config.yaml
experts_per_token: 2
moe_layers: [1, 3, 5, 7, 9]
router_score: "softmax"
normalize_top_k: false
head_dim: 96
attn_scale: 0.102
init: "uniform"
init_std_up: 0.0342
lr: 0.00393
beta2: 0.95
lr_head: 0.00417
warmup_steps: 200
batch_tokens: [65536, 131072, 262144, 524288]
doc_mask: true
steps: 3795
Below are experts of layer 5 (counted from 0) of a mixture-of-experts language model. Rows are named router (the router's row for the expert), up (a neuron's input weights, with its number), down (a neuron's output weights, with its number) and show model dimensions 256-383. Each number is 128 + 24 x the weight over its row's rms, rounded and kept within 0 to 255. Numbers have three digits each.
After each expert's rows: a language model's description of what the expert responds to. This comes from a sample of Wikipedia text that the model never trained on.

# expert 19
router:139124094166124147172151145125142121141108097138144147098144097102130142138134144082148087134093129158071120119137159123132111132139098124115143137117100131152148092100169092109134156161133132104142119149111111127106173143095086153097156090138117125093091174118138138096138099159084136139157134144106166146158107126117131149132119089124089145176096124130069096081165094135156124149117
up0:154074122115149123144117165113163150116119149096093114157136136120115113125151101105116169130107139088105148094143133104121101168144108122098118212115120135083129145105133114131120107115107136152131137111071069102134162127118125119149124153140147150121115084122084127114123145106133121126122136150148139138103149176117143152121148133106101149129143120132184161181137119140119140112133
down0:127091116134148151151166122121119093131130095114170102111099145090124122110107156160128101120157071134173129141143152120122125115122105133119139116132144164149139108156123123145082131135125163143110109129158170137128176102152139112145147103109134144117086141118114095125124084183160163109156112140168131124146154135148119149118110122157122116104144143103095111148175132123102097096091
up1:094110162103102167061096140073140117134099131138105124114099153117099119148137161131064098106124108161089125134110112083131143098141107127122124133147129141121126100126129095128117120159153096104143163093148173134131151096136136145135149116124139093135114139123120175165100115154104141162167161075107114127089097126165130179182136145126115107150177107130128177081114159157131090135117
down1:116133151130155144109110098132152107103100131108143134104180151124135108117123090080125147130146109134108128133141124143153129117149119096161111117106133084092154188113121126134155142142137145117124111107149180168129107169139153111172105199190123093138128125152066121098118064082147083124132135225093111118122131120085128139163105121146135120107135145202127157114129074167166128115101
It responds to: Word-final s and -es pieces inside proper names and plurals, such as Kingston, Carlsberg, brothers, Hughes, Thunderbirds.

# expert 13
router:160133117125141102165125128089152130116101162140114129129158111130105109166143115146142111108152106161125131138122087156126111140110149114124133166111105136114115129120145097155122122122129140129117107107129110151163131100079125121122146140058155132137150128161115163127151099122119084142159148115116154125125149149109133111152183130153108150114150152151149115132163158119107149147129
up0:155124133117102167128133129184158080110140158178152177139129137101088130133126094122104142128111116096158102121134136129116093171135137120121108112092118152126139152122153111118093099138132125178138106057122116178138123121107150100104130126095122153169140146096160116151140117159095127160115130123171148119109106104124118118135133118155183149120112125127142103141121140115152145139139
down0:151195140179114143150072127105110116108097115140137103146148121122128116175121150161141125095174093108106156147138134064143103141100089121088123172165114086125117123128143141151129129087127101151075118150124126113133163074112133106119113133146095123092109105117118156126106114134135191127100129096118136123134172142159122132129127111113094104089110132153096114127151129135121122121086
up1:135120115091164142123132108196163089151151100132167131137142110122153160109137148153130117145123111098091123151113147145096135097124134136186101123098146097127161093143136176130097113103157104108122102153106091147145119122136129093114136093122128154120114146090137071126119137113150151134128120174096091105100099115141127100129120103130096147166097141115185112131099153133124125129140
down1:115140112147159150087140148171131106131134137125129175170131148096148116117119133141150175093108145131105119081106109136108132112177124120141137144106185147134087099120163156124117104141092148122157118108112164145173120126156149139151185116120140119135159131108118095181118077147146140148103116123165124086172137107156127148137090109130111103134133121149154125131128133113164142124122
It responds to: Middle digits of four-digit years, especially the second digit after 1, as in 1807, 1954, 2009, 1917.

# expert 53
router:170109090149122168172152151122119121094113106145106109097119111134140131122101158080154103099087130117077118131139141145126109097160139139094126160114102128134107088116159129112127144146116154086127134163101125132121154122162146099129181103143138150088093181119118146083139120148102136104129145139117166133141107111120160160142120070115080133172115150140102095093131143154164145168138
up2:122165134090145088184152120170120114183101146137133090125152178099098117151141139133105154125064158127080128096101164143121084111106110142142124135149117121140107115088129129132098126098129121144092143103117112139137162118117173137166141113123142141115150121119078125117154133116115133188132108120119125140121140156126130133152129169139173156164135113133111165150120095154141083082096
down2:123085112079115144095140139110111088126091112149123131099143131107155101129104145085120121114128091161169109153129153134118183114151106152114143148131153142158162126157106131105155165125151140163118129119138156125144138104121160111134150154126147105137114087159127074175117097141106090125136108151118137144134123117131122117147155092114064137137144168138117120097141130097103140162125
up3:132121135136180109050147139150144081114132122119139152094119099113091137130119161102117113166128098143144127119152161098103134117142150134120110136105121091101122145137141123149183163098067136100149131111181148109119128101099094096102099137138085171137114133112156109081097157133113101097112124117107116130115137118118123123120175128145112138152153100125126148092178113128082142127107
down3:132127116134103116139121112112121136121133137162110120142109162119175112107127146135154087138084114156118128121123111159136080156080141125105126135157080122148139123173145101152136113147113135118111105152077122113117103115117150116169139117146176097138155098133067145135106074145120108158160123128134121153139121071136125171132141158114131117155144142119135097191131137135153140124123
It responds to: Plural suffix pieces at word ends such as -s, -es, -ations, -ists, e.g. medals, towns, Coaches; also an internal s in respon-s-ible.

# expert 17
router:079076130120141114126151141173127137111187160171120160152142115102141156145133155136111124126095108102116171105148110112137096173140149169114147161105127101148105115144135128155128098114169130140136140114135160132135139084161094094145121125131130141095115134117134137098121129150106127157155121134121098104084169126099096097148112082129137148119122126127142143108142168124128132158170
up0:122144115106130153090135129139137155127202118119148123104105145108090129114135112081136123135139094105175156153174146126110159173104109132128090113111131186130159119102086141132070106103113091054094098108093135140158149181101124127103121119099165123160158115123115101157166097153102173130132141161138113150140140126118137147107113126133143094101122140155144123120131130157121123154110
down0:070165135178117141122142120093114138141094138125085112104108131144172129139142176127169133126097133174107141142077103146151143111118121130144108118159088129158108124135120138091135126134093114126124101125102162130092109112168137136107135126144120127114105118166142156137137125135119136122093159115143129073110128129126097120106200190157095112165123182107123112135104052114111114122083
up1:149109119139149103101136163127134149106151158080133143113099100048123152123131170104147123132145100155121095114088113124155129130171128095091140092116112143122106169080121144079130165146118126081103129167128135167156105085148135131139127140132080133149158131085148108165141112154080123134134118159130149133120168113122105118073161098131161132163163140166123144146075102125142084117096
down1:158190118117079155155114142126120169127150149084179136178127127100143111130107138135189102112131103150141117119178162094185175119105171087109124155141123081151129133117148125117153156141140163132101111122125157116159137150128115153141157136161109109151103117118107127089113103158088158138112125161104132083118112116163131110178159105141104132116095108117100143090111121099136145129134
It responds to: Month names inside dates, often after a day number or an opening parenthesis, e.g. 3 June 1940; also first capitals of parenthesized abbreviations like (SOHR), (NED).

# expert 33
router:127122140161117088119104143158112090116145081158140148128159161148126143093128133103118147161118098112154127150111112134113107120112145132084119152130128089112126132097108150151160112100158127113120140129192141162119150119096093115122116166134113095114095112140130174146106144139120181114108153120090141143138164139120099086165142124139112147153123154137146173160129132155152137128152
up2:130106064122123122137101139132117161130113138127111148106125116127112154118144142131134093097156152077121164097128110090163101137151119128100102114137089074162115103122121081092119138123130153136156109069142139123124141113126150149150132143138145170091118134124089129061136138160110087143140141187116161127118140114108135172149124128128120090177126118126136125157108146097102134153123
down2:159159116114090094097113138120104098195096108146108135115150152099082184147129128104122098168131118136165153180129106137123126132125134137154153156083151117083142153145126167102088105142166127102117092139095092114137111150131140147127111107054134082142173153116132094118124111137135120091070144113088169113176131176122132120098139188155102135109148157154142123157147135127132138143106
up3:143152127126087099157114127143131079128086148158152122133138128112143128136159119136153120142114132129143128140089102100109136142113106116187133146151146149111098099140133101124130140092151065133107139156115133125156131118099171111098144126134157116149102137142151089140146109142120147091155125128105113122114154127179129105135133098130130179146113125106121120020173107112134111159129
down3:133102144104099148112125182137144122142135140115102153183151137143135139119119160130163148095124135086139158122079161102172148088134150102165127140149150093136126085160105116121130164177087121134147157136097133142109123088121145111184108092136187085147172156129155133135146191158165103100143117152111097086140125125130129144135119185120126152133098112140118106150122085136052135148118
It responds to: Colons after field labels in infobox-style lists, such as Born:, Launch:, Directed by:, Total:, plus commas in birth dates and In office.

# expert 27
router:144146147084115142157126149127126137108152161133136109129123092108145136174144167142091159139188103155109108100156149148147141123152096097163206150175106134132145168122135157109096129136120150149147087112121158135142109094154094105156169179140139101076100103112110076173099129108152105136128112093155151135089108127152151118119143134155087123132140166108127109103124099176130142139141
up2:157090136132122129063132139140125161159153091137102143092110147109159136131141128164146176121088145099143126125045141103140129109087130102139115084163180109137130117129138122114112121155118110118146095129144120124111147145102133137099097158114143189177092128137142099133116139166109140157144129100130125152123116141133145125119099147144151152128099143140130125108102089117097140116074
down2:102121116107143136145118056118170140076123174140134115159113107158113107161159150138109109163139144133127046161098128121159153125104118086116174142079107054076144104120134125136091123147125117125165118137130100110149157109154136146129150107118093111152087148131107142145170144158127106109088117097134141113105148135143103172112153134143174131153145120096120103155109160102130078145105
up3:162145125148107138109147093113108143143115131113142093123123094112101150134140132149167111124152132156159117131121144139180152165095114129127094131125164126160124075105165140155197123158148133130119078149147185090140117130117080145146090127106110154119088130150096157137147111134162113137130128120118161129110141133127138111166164152149097114103099161080189145136143135145145114178155
down3:079115119168123118138128149138121085165116152113116134151187130158124126111121137153150138165121147154118158130154104173132152128111117140163146086157151132140086140154127118130141116135128134161141112125152147134112121119103142105120142146117123085175139131110157106124140106103115146138160161121125100122146092147129096154143074132149112098144136070128119114130118086098109146131096
It responds to: Single digits inside longer numbers, especially coordinates after degree or minute signs, decimals, percentages, chemical formulas, times and money.

# expert 45
router:091133154118110074078114158149095148157113129132166092089141135166114122141137123200139102163127125100128142101118146124139134152150112178114107163094124168145158111147107123118110193104134141091110117130147120108108126140145112146128122155117113126147148161087136167142133130142126078144163147141122086080142111131164148152112092108179139176104119066139113124169125151123147127122144
up0:116207105111131127095123165135107101093102143105081074128105125111121074085132141133110117122108127136159148128131085119126140152122120169098130112100103171140122104076148131137104114138154139117101107142131180133135141126123148108128111099126180112141153162141124153157096138114116124109130118130108113103090130164144143140097098140140132170148090123173118114101154153063132138125163
down0:138135144160133126158101130200088130137114118136081106109089149108133147169162120114091113088111120133122163148124089113176108126120150138150167145137152106118126103140111129119116153106083141111118113126130166151124127165165158155176112144094122102139141115074093157109163147174179125132112131109081147130140078150150087180137152095152118153085126133164158106115214150119158163094101
up1:135149115138119086126172141104139167082093162117080157133155147113112132100100146145106113146095149098129147149136096118083105124150123180104146114108113133162135120111160162206120132107124141145093118101186118138087117116148114114108113111138097148117156117147148096133152151114158098138130141128120137126122144096154149143136106137153107173137131141131118153105128154138060096127141
down1:200123119134119156178124171154110127167104145153145124159128107125146101125142124120147142149106140130124151075105163200124151132128100123132096128111101079107141142113144092158138167142110146139136159126127132132124107128132130133116131135136173150181140140161118151085099133127152125176132161116149119152104146129099166103090144172141090154179159106107117149086136111149130144149165
It responds to: First piece of a split proper noun, often a capital letter or syllable starting species, place or romanized names, such as Ni-siro, Le-ioproctus.

# expert 26
router:126195142107127159135119117142102093113105100138098139163118165111159128165148122142153153107108092125141095141105166144122137125139153093135138105146117141132106101141122131159145167093092113081098139095108164111143128114136102180115119154128174114129118137157127137104126128120118111118102144151133183132127117139140163075125155142143157119169092144113123096104104129152127110181104
up0:178114130119112135106119130139129102127173143122070136110160069141116119130118165129113115099148072116142100096144135152114092143121089156116131134133177136110106131137114144151121133116158103129106161122102119088149111165125120123153125150113108123124107123176131086169136132157118115143101131122142114121095142121128128181146129160119108112134159130138144115122103132085152127183139
down0:094093113110149102163132101131151133099147121131138114083119124174100115201074110144097089077141118177123137109104142151135160133092088117158158128116148150185119111108122143179140110119162131156088109114100109169137128180117128121153118167119160139147158126148120119132125103104101153118130087126164129149154145121142135105052135120107118183109125092139152147131132150136116136146146
up1:134112098128093126124133156130131078167127142113112115087099156145132102072149127150127163079090140099119090150164085107143128108117125124099110129112101154096092165123120165099152165152104155051102154136117112109123136141124124153129132098099160148099133110141141129127109088104162104143132149125118112153183109097187143149104093118163121092139120135099145099124143096183122123172107
down1:158131150130136130167125138110138163145110150143098166126118131148142087140159150132176167140164040133112124117127113118111112131118151147150077117139136187103130135147131122137125134109120145097144126100108130140140167094124181136123144158124111111139122177099152092099086131134121121133081102122103137113141187148108109110164095166090159144152131113151122145140100169081141150159175
It responds to: Second line break of a blank line before a new paragraph or section, and the == or === marks of wiki headings.

# expert 63
router:152130101134130137105102154172166136111163126107145088151133128106087150089106138149130142166103157145156105128130141113205105096109129115108126107161061148173123144119153142124144155127150155115144102113122132093100130143117109107148134165144159160098102138157096131142136121132161175120136111100103092147133108129089098156120126087168149116167099126146128151132124125128154143117127
up2:096129112090123143113145169130152102121139111135136129152103166115112110105114127104120171089126140118127104110157150130094099104146130140122167118151080128112103153102150087121125142174125106131131135141171147085161106144167090117126177125116119162135148149137107139110125103137119101173138165136141139109094127114113129105133167115092153173116163109120142128096130125098136123114179
down2:128071145121107143110109148128127100145149124119141151148139100177099170128156127137141117111124127126119145157107154116127134160132159102156151144127149129109104108152103138110145118115137110125114121105157182119062114135106129127187127174105105091146128139115140101089168097135093139127134113096109116139097151151106114079128136137112122120138084154103109161135113132145116143132120
up3:152118121136177102086134128126127147121158123143108126131154168120138127171123153126127115153143123142131119134106134079138055134138115086157133136166074101112122113095116126149133169111142165091097122117117124135097145170174094147163179146130129122126084113092164144153150150173130126121081126149062135144142111126135126126092178107104089109098169140121129108115123179136115158131139
down3:149149159144092117093113134143069121147105142093134146144105070124129085101123120126172123119180126147152106087128101111132144107100138113082095137129125137099141137130155156140175128145154092132121120154115113120108103131118134094134129107129077102115139117131157166130160125158094132132128130135143110137149137137132119144126120136128161107146133139157124162124118137129137121117167
It responds to: Pipe separators between cells of sports and statistics tables, especially after a number, plus semicolons and dashes in tables.

# expert 8
router:134129133149127150148077100119159140105164162095154129178092118107161133173119160129130155153105096176091161165110159158127146141121108129141117090152113129147154134141136108131107124133109158149124139106123120147153123140136108146123127093107178144083149083127061115180121133139125127128124095110123127143139162110116134115107121128132155153131134154088120117126150139143099128121113
up0:150166117143127197137094147103101123095130160149104093129097130086082130111143136086138182144126130173171167132146124142138089169145147129156111118106153100119119100111150115143126119133134094080115111076147094167093175130146131131121107172132134093112104125129108151097111176143139108143126104086128149140139080166109136146119157150128152139109133102093127145126062133113185122121105
down0:115092098122147128140126115141106116132115130105141101148130092112098134107100138116140098125124140113136137141146138109093100086131056166109158128152098116127165125092079106111148125170127132121137119098152085102165133120133116117174126137125146140107146141113128139126139123063113131134128106132094166137115096119121155083101149119150143157083144160157097127150158080133168110114087
up1:123119104147095112094146158099124147093129133147146115129150121100132168103122095126111122094125132070073099116148122153125137134101136107148127122104128104116114127139076112157106148106123078139155162106141129135119099135128138102153157147129116159111081107098164117136114131112129083144101128140123111091176119110176149154122142112119143097115113119162141109158129106161142121146130
down1:140175071125115169118093117132154087116129139137103136140129143084128132153115144133150119101106121137164155149117138152128144099130135080115171155147115110124125117127109155106123161169092130106147155112092068145139134146154069170116114114109154091144083105103163094155137135126137111148157143178143117147099128178124090136126149146157131126166121147145158084111091107167120163144132
It responds to: Later digits inside longer numbers such as ISBNs, times, vote counts and years, such as 978, 10:30, 22,387, 2019.

# expert 14
router:139163162155141095103150105128122132103156148133146134110150158124115103085132107138135099141083145111091124123118126113108145157172168102118143164135121104095159108159121165123144148081171138123110124091109139154122096131100083108161126177127111139125159137118150165121100127142173167097166139121135094139151113158140148131121098126184115143120111148156134106129107137129138142115126
up2:114128106138143146157130124117107130117150128101121104104095148138094130126172156120140190088131126147139102143137104148111111112104114105126090096120120123158096129146110142085107127126127122104148094122124113102174151109141115028114113119104102116151167144144154127109079124163097112111129107177167104097143116130089143151188112140135106147166141142230122123080121115133122118119126
down2:137149118130153130139147140129125127146111169105138133142129142120141112138112115102122109119126192127156112162090128115146167105161196096121112134086099108130140137100148164083066073111111119121153111152110058077150091082126166119157122113124105172137110118144127140139132133159148104120118107162140112144086157091130120165113138112129146127187110121158102155141143110127134146106099
up3:113107114125101180133126105131138141147133126140087118096134143149118125123134106165108121119164106176137127158137107134122123108130127180114120118107139112147166150124098102154147127124134140157129066102101122115110129145137134133078162198143106105113166142120123159140107118131135078139131139142063152113131132169106145159113118104139100131124122171139135115114116151125140142142147
down3:136142154155163150148112131149142150124146111112149137125094107126138115160134107084098134142086131094128090149130134127128102155061106159142151143062144114145093129112132137099129150148129117104111148134154108134142128164139156074110116129135125151096136086136172108076144115142117182149152132171102101164166126153143122160102131146125093119168152084168156139078164104127138167121132
It responds to: Semicolons, closing parentheses, "and" and table pipes that end one list item or clause, often in gene-annotation lists.

# expert 4
router:136122115122118121147110099115142133098111113115127133135104159136092118089130141125103121083120154120172093092114118149145120160136144104141134114162123158078121104153113097128117128135155129140149147108135169115101149120108132126130131175110132073058142108178143101086112163093160089111107104152126159119118111134113147144149131143102122133122130129120135130114112147127125147102157
up0:123122129157181130173129138137159110127157121127156123112151095140133090109145122149113144139124177169149137112107127108130151096070139115126121139073111109105141084130129187108182158132124154122153143136127180116153115111147118120096172155106127087099083136120069104126133133122144162172133098107150147132189129065133079119174110087123109165138149133104141100135104088104138142120120
down0:108110126096126167135117117118137099140099131157115139131111085149084079132136142108107103082157120110102111103118185146095114143130128101107094156117107119158140125153096144172132149130152141084112161065106125167100133154118130130173131145147114121169096081140126112152163133130129131154123149130125154153119102147137103114133155135089144089124143129164100190154118117105103092150114
up1:164142086084122090136178135113142128176147117140105129120108114135122087138131075088132087115093135182112116148145104125072105110158106121131153137145150091137129105125114136152169176144074099137123123112143126138119105142134098145115162138118144150082137140088127065130165057154079127143130136153116140131118126156167100147141166136138117123137130135152110170123090144139122128117144
down1:103156136149135138145166144131110117156157127141108158146078088149169152074120147175125102099129099150157101123161128119106132139085110118156139090113134128177139165096103105125181141100116149154125155127138175127136132147159119151143104100153117117144160093138087106155157132125146129127116118113161132120101139106165134142140152130141101106128122104068133121164114094159098136145130
It responds to: Final word pieces that make adjectives or nouns from stems, such as -al, -ative, -ical, -ary, -ive, as in consequenti-al, recit-ative, prelimin-ary.

# expert 59
router:105109127107142122145090119095124134131123168104129131106122145130115142152153130107100128104148154090165121083159132155117120140103109141090155125131118127101164112090127117131123114119137117106173098132125112105134148099069150123093116095102145102123166093175144116172143099122136125148109095105132149120139148131114116131138137089134141097121148121150114138148086096091117127161133
up0:154125090092144137143123103115157136134147169126164132163132137090139102155145126110133101145134128177124128087091125126097105136122159122119129131116120156068090138117103148134129155142123132105114146124150147123081132074109164095130114174112160157117101133150105126112138140045119139098154120126139125125121107166159139116140132181158147084156093131098058152091082124185091122158123
down0:139094109130114112114126130117089131098100121141143126133103112134124113166152109109171139139153123071122106169116101125094125107142142149127123103118140192185127158154174100130138160081123170097123085113125105125135101154126103150132138115149161128145124115125157105164127115105091143091137152150118140175112091154128091103114096166119137088130117101161101118171121165140096109128160
up1:136103141129118096126145136179100148134120116116146151119071123147140056153111122089159118146131103111143102124144112188170086143070131125135121100152111121120110121156118123128145152126160092136126156107129142105123126115158142112138149164092131137124167131127102093140137158172121128161074176157147152134157114137146107146132149119114156098140105144112159134113102108128174110097104
down1:115116125099139111140092148139108084126147113118174104124150131109157147170147130144129130121114141177124141160098152131132139111094096142115165148121112123109131135096136121113124101180157145113142137182129112108117156111135117116114106117145123104166122082098103102134118111169172104115140126094106115109108120145109116126117149090127176093141157172078091128102091113095138173151126
It responds to: Second word piece right after an initial letter, mostly short vowel-consonant chunks like il, al, on, ight, e.g. w-on-derful, F-ight-ing, Sw-ed-ish.

# expert 40
router:186147118154135122110108146131097088098145090143139127134134157118132137105118125136104153165103148110155113153125123119141116125101138179134102112118137096122120105109127147157147094155108142135131144132158145142150161153084120125116134171136097110163128139145122154160114159164124164105082083093129120150129149150138102111164104131136116166160115150120121098130134111120162126099141
up2:116120145111125152159108134141120147158170071163123150148137165156119106120131133121105166123135125155119132129159185069111130172109137076110114112099127122093102141115077153165117135119147121141158120123120104091133127156186104171107166162101074128148163165121139086194114146163111142135179105110133120133181082115137161129112118097126121145110124117111137132101153169125101134148115
down2:098121113137107087096124146111102187085087131119121104147099137144142169163128107169131167138143104130113116140083123149143125137127147123126149137103079152132150135117141153103103148115127145174141136143107147110125118110129126117169092124103173121108148131121127127112102111138127147119104095125169092153111130081160118162130118103116113141110148136080144140129102127165132110103171
up3:145160122128121142122140141124133111127126118145171149121116115104146149092151109142144104143120223143093128131134080119109139121131111100128131091103082112117116118068094162163139060124142084115134126118137103120125136143142114135129118122114156137118124155124128153144134143177101122152156120111106157128121135123143153128201119140166113151130121168096126080149140123131118122145131
down3:112163156099164142086124134134105118107140074132137135124115160081138139158109120128109166135083124124138134083143131127167135157109135164165098112161149144137107141140114128186130137140098152160146130136092065098149130137096180155160137133116159149091153133146130167116107141099104091135145114130148105127103123184170098116148107140116167133136111099159146128130139146149164108146146
It responds to: Pipe characters between table cells in filmographies, succession boxes and results tables, plus colons, semicolons and dashes in lists.

# expert 57
router:166145083133166153118155084126100103151137117153113117152124106161137123138123110105149159119115092093157171128096119134106132139134145110146130114109149116111088118139089119123129143138122112116120101112160171097158125124152131108106120150125147130136153132122120097103127126148126084168092123144118110119116130151098144122123164102131097121147101147145148117084119118148147122126122
up0:127150116140141114130099133148125118130115124111146100139127124124139152134119121163134103126115104093126115145098159137151141129139194121118150143160177095139098164084137134128120136167135134150138108161117149121160108104083127163108145176133139086099117125145148128133108150170126149126162117108162147125133104143130101096128132112105160182138102141106170130106128119122135111124129
down0:173124104125097101105150126125153150152134177120141108135166165171154134117114121107140130143110111120067133121132141114111184148130116105107158096123136183165123085108121144156117170116136128168090111111120126120103105185121109126112143194122107132116160113077112137150128112162146133107101144133119137154137122088076162150087204128161116107102112154144149130124184139126132106137109
up1:157141116169145104160177138126155123107152159107130132142115118152126123109145131093095104109135123194142136131105120168106144105134191101129151124115130112107102138103104130172118128117123114125158146105102133151129157096147117108128149125141072112106078103111127122115145165159131156131114150141166121119115113096132151141114107099116117097098132096105162073109156142123087140086121
down1:086143149127155171101118180102103151136122085151124097103171120114133139144139064119143146128105103126157129166142161135131096113135148193148114119140117128114152128114110135144140128098102122126075095173144124117100140141104135105104120147139178143145104181103112097132130106127135105165076159119118159116141153142137139112143115154128163141114133134120101135133130108100135144112156
It responds to: Line breaks between paragraphs, table rows and sections, and the == or === marks closing wiki section headings.

# expert 1
router:136093111097117094155109150171091121146164171109093156093134137125147140143130153108125122110121118099089111151103087115141110148160101125094148154119078068160096105155114157104132144150099158132165160176110111145110150122157101105106107142132111093133119136132152115166121147185110096108132093149116118091145154120123084106134101144170148127098123157101093107113135136107089141143169
up0:124075115131103160145133138110103178122165141144104128161118153156150145171095183147125137119167127104095125123142118115135137125127134093159158124141139136121096136113092147109119099155118106166144122133153100112089089124158103124103157117132142172123134120116094123144126123152112105096124127135130100153135141128163134119177118099125138174186120110103086132140133112122142170136128
down0:130111127134111106146121090154076169139164142126117180130122154163165120122125143130090135162112174115164116104148141169117107125145094131113148111108105161155151150109141124134123137093116151123143158137104063120117131109160138127069121119169121172107134144077154131154086115113151144137129146119130076131158089116124153141135110118126130112117119133128113140116162142137084144086162
up1:134129134137134172134128170142196165133138164114126141166105134045110080116151205159116116153149079158112106095132105124097119118142161131115115115126137109116136180078124139079142148111147089129115117095111110150129158105128114120137140106135151104155125166117115119158093117112140140142094127168147107110138150075133140141125099116118119107114104104142112131155096123098117132133109
down1:107119149136090126102105193121166158123122131172127113127123116131083092147149111144124122100133105134131137136111165104144135168146161111138164099163123131119154115130126152129122116116089156125136172118148108110187131127141098139118129113118094144122162106109128161087158129178107097082123105079149137105155109130119091083154144109154160149179120140133122114121122085130119155121148
It responds to: Single or paired capital-letter pieces inside acronyms, country codes and codes in tables, such as U.S, CRB, CNM, WDC.

# expert 22
router:091161161165122159169166071156143129112095100130143135147136155117072138099149127131106089102118165182139126107120131125146129137130124134181119104153126139097122123137131137195161122090145133112115163120181114131131110151114150136132138139105118079132096148115108113089130153086104102105110172143154137135065130095138110149140150126096102155094145132135124149125119092175109130117123
up0:128113124091150145135103164111140153122096160127116122105075113159143118094123113082130073184142097099167155112135072178113151139115134153110125139173136128178136122138089170136141154120113151122130097101078114145164148151147151137110104129136109137099104075112121150134130091113106125124121107080110098079087108108112135146126117150126131071136149121140131104146123143147158109116147
down0:133152111098122171113154140147117127134159163118146169134150135136109140138115165107141121102073111147107139111090101118133110141128110119169140120128142122139132164122127093126122110167163140098120134087147120148139167125111149172098127062100123144132149141114100157130100139143149112119140169105185139144100158138138091121118128143098077096153111198151091106091126111129138142147119
up1:192138165150125086156136133084129115109085137120100121139146112140111144132109137112146106100140135141118121057130111134112147125099110116102115138135046141141116103118084142150142101128139121146120129125105134112073087160130130128117151131149094114109121125145129073146114144166134166126091117140150144143158157120135170113132117125132128110122145112134181119117167137143130125163111
down1:113105075152137148132120092101126082118153180121139094137133084110120154111137140112104159141101160108110144111155169151131148123141112126110134123119138122150160125149165158106110150074166131083132139146159175139148128134131118158106165120084160152122139105149193107103128098139120118119160181071110135127167179152138160132129145168145166151192083141148158149172105108144125124132148
It responds to: Possessives his, her, their, its and possessive 's, plus attributive adjectives like local or national before nouns such as career, birth, life.

# expert 29
router:136125146124127088075101114172134093116175122117148145116134161123108127102140134162160084173113152145143114134142130120143122127139127122136120083104122126131148102169153142141150140125137173109150106114141132111108123162100130137124142135149143168136133114147130169136131110130156162088142110143126102142161117142129101120127104097174144132149092114157108116149160108114134146111144
up0:121135105134144155140152148187171117115094133113129135175143111128110106182096162146086170129112110136078104121124159136138134136127175114109125133122116103097162122106137145111117168160146122158078118175181122112135120156148133135087117122148097110116134089078144160094122113138111135130153087110118103126144126096132148103117055133134146131108111090135132105143160164096154150148125
down0:139108103195151093126120120111137121130120118077109154110119094155141134122096115096137169151196150147129164096113092089114122126096106116135122112126094101176109119124134160133094115141160109156161152142104102131154111151137101123170076147141125135082163121160113101122145126121134137089122148146108110091110112124130124082101160109140107126144095097121164117139130147154138121183122
up1:110140108152146156165139122142169108061141129165106149122102162122138190150108106112136141133122096145125100164097152120159117154109085143133141164092105111161066130117148133117113120106102127104112170134129125114166166157157142114158131135094115138119075102145125107129159125131114160150156142125175146101094149154137146171121114123143116175156129142127149140160104116176153107134090
down1:150085174101130136109143126108163155126114115150173114137139089165115150089137132147134111115073136147169133105076134144131100104122109151117164150141123113129126159109086109166168131154117106130141137143150143083117134174125155128124175183143097140147129141116117127159137078117188139105106133153127109108101142118138144111129086123207115121119133135118106144090144154155146119102143
It responds to: Pipe characters separating cells in Wikipedia tables, especially after a name or number near the end of a row, e.g. squad lists and match results.

# expert 9
router:126115096121105158096129132116077116146135168135120175181149122138127138128143146123109136148147129150112145137112119108163154106144131152120125112108138136109132118103176133091158169142161144123126124158169120131132140164130167164146129093088101136145145174108155137124114119153118106147148153160138104087103145062163088116131102151128174143125154105127124113146111116104122121097173
up0:159098132118109137114111121184099135116172100131118128113157088151148147094109122118107125086154169151167102134119124120146097126128138096123132107123182130127114140137090129131155110100121116123104134098100089142143141129166151123128090137131143153148126115129104128130120119162156099144112112134120117135112134111137128128143138152142153145112108153177137143110079132130128141149057
down0:130159126126143127141104140132138138156141126139104126128157136154161138169090117120117136090164130119128101125104113169136096076165129092160132076116111133126155119126110104116119140133137127139105144154160134083123124130146122115088129108113146118098142130125164135175093137141115133098120149149135138094147159137134176147109110172103120127124107127134137126135100122096114118143132
up1:122147135136120100083127128104130158168125134126124136100132108114124073125128088123149099086125147115118132153136173134098147135066130101133110120117127113107133151102126149115146088148102070169158084101123138141106085105137121127124129108162134084136167128118120115119139157103136102120126116094113141137100081171127136095138107099112119098085147125120089127138144116143116135087137
down1:140092152123134152131110133126108112158114172159166133150136081119162087194131159109135107130122139126157099165129115103129170159119101129138103125089138103114137115101182158133142148115145129145131114134120122138155115149154093144128172132113093157130111132121086130103108121163144126129131126119128094140132157108131131134130097118103095150143123096129093107119169128119154107166127
It responds to: Capitalized short words inside song, album, film or episode titles, such as I, You, My, Is, To, Love.

# expert 48
router:132126127133156140168100175126141144109119155123138100132132098106133143173156132131110136163150094172099112129147140130136112128126153137109153091118105103140136112160159121177098134148132141128165154093156116151166081137152151106119141109109181164115152090150080125147158094093110129163148163139109151095069134116125113091129155128169136173105124139120127105095145129111089138134118
up0:133126108158161148146129123123145149083117109108105131117098088126166170153085153112142108136143169137105106076146110122138138126155140130094146184120134132117109129148105110106087124094139132127136103138135104080116133089188132117147116100094121138092109148086136117093122122116120140158116113079146139116137146104139150161144136103159115115128149095111098117146162118136143136091111
down0:189111123133108153160147152106134174164082148150143115114100171119137144118135156156132171142146166118137136155155103126142130125142124101101164104122131117143096160118142151131100152145125125149145093101136110158082155132099118117127146126125148087088109106117122113077132120168182139110136114093118149146128113108122152123140081162135131112125136139124106130124122171128143142158148
up1:156140142157117161124123127161142087098136140153122075108118090178134109146127110139170112110127163133135124146116130132130187115169143115085133144103118111189163110136129136155134109098167070110078123132113138103126117111108131142162106126108117118121117118120127090095150118146126148175126128138129111142103122184119092120078140114132157115148087168133117144115102117165106169077131
down1:101142102122076108136144136132133131149053145106140094150143139145165115135127128144095150059112140096153114151145110142142132126118111140109132097130137165106101110117082098125136142112127139118103140149149095149115117141129119139110117137086092115154174136156119106130151174152132115106156141108149074109071126172089134100149135166133132153147146116098096139179149099097142107143146
It responds to: Inner digits of birth years, date ranges and ages in biographies, such as the 9 in 1990, age 88, 1745, plus month names.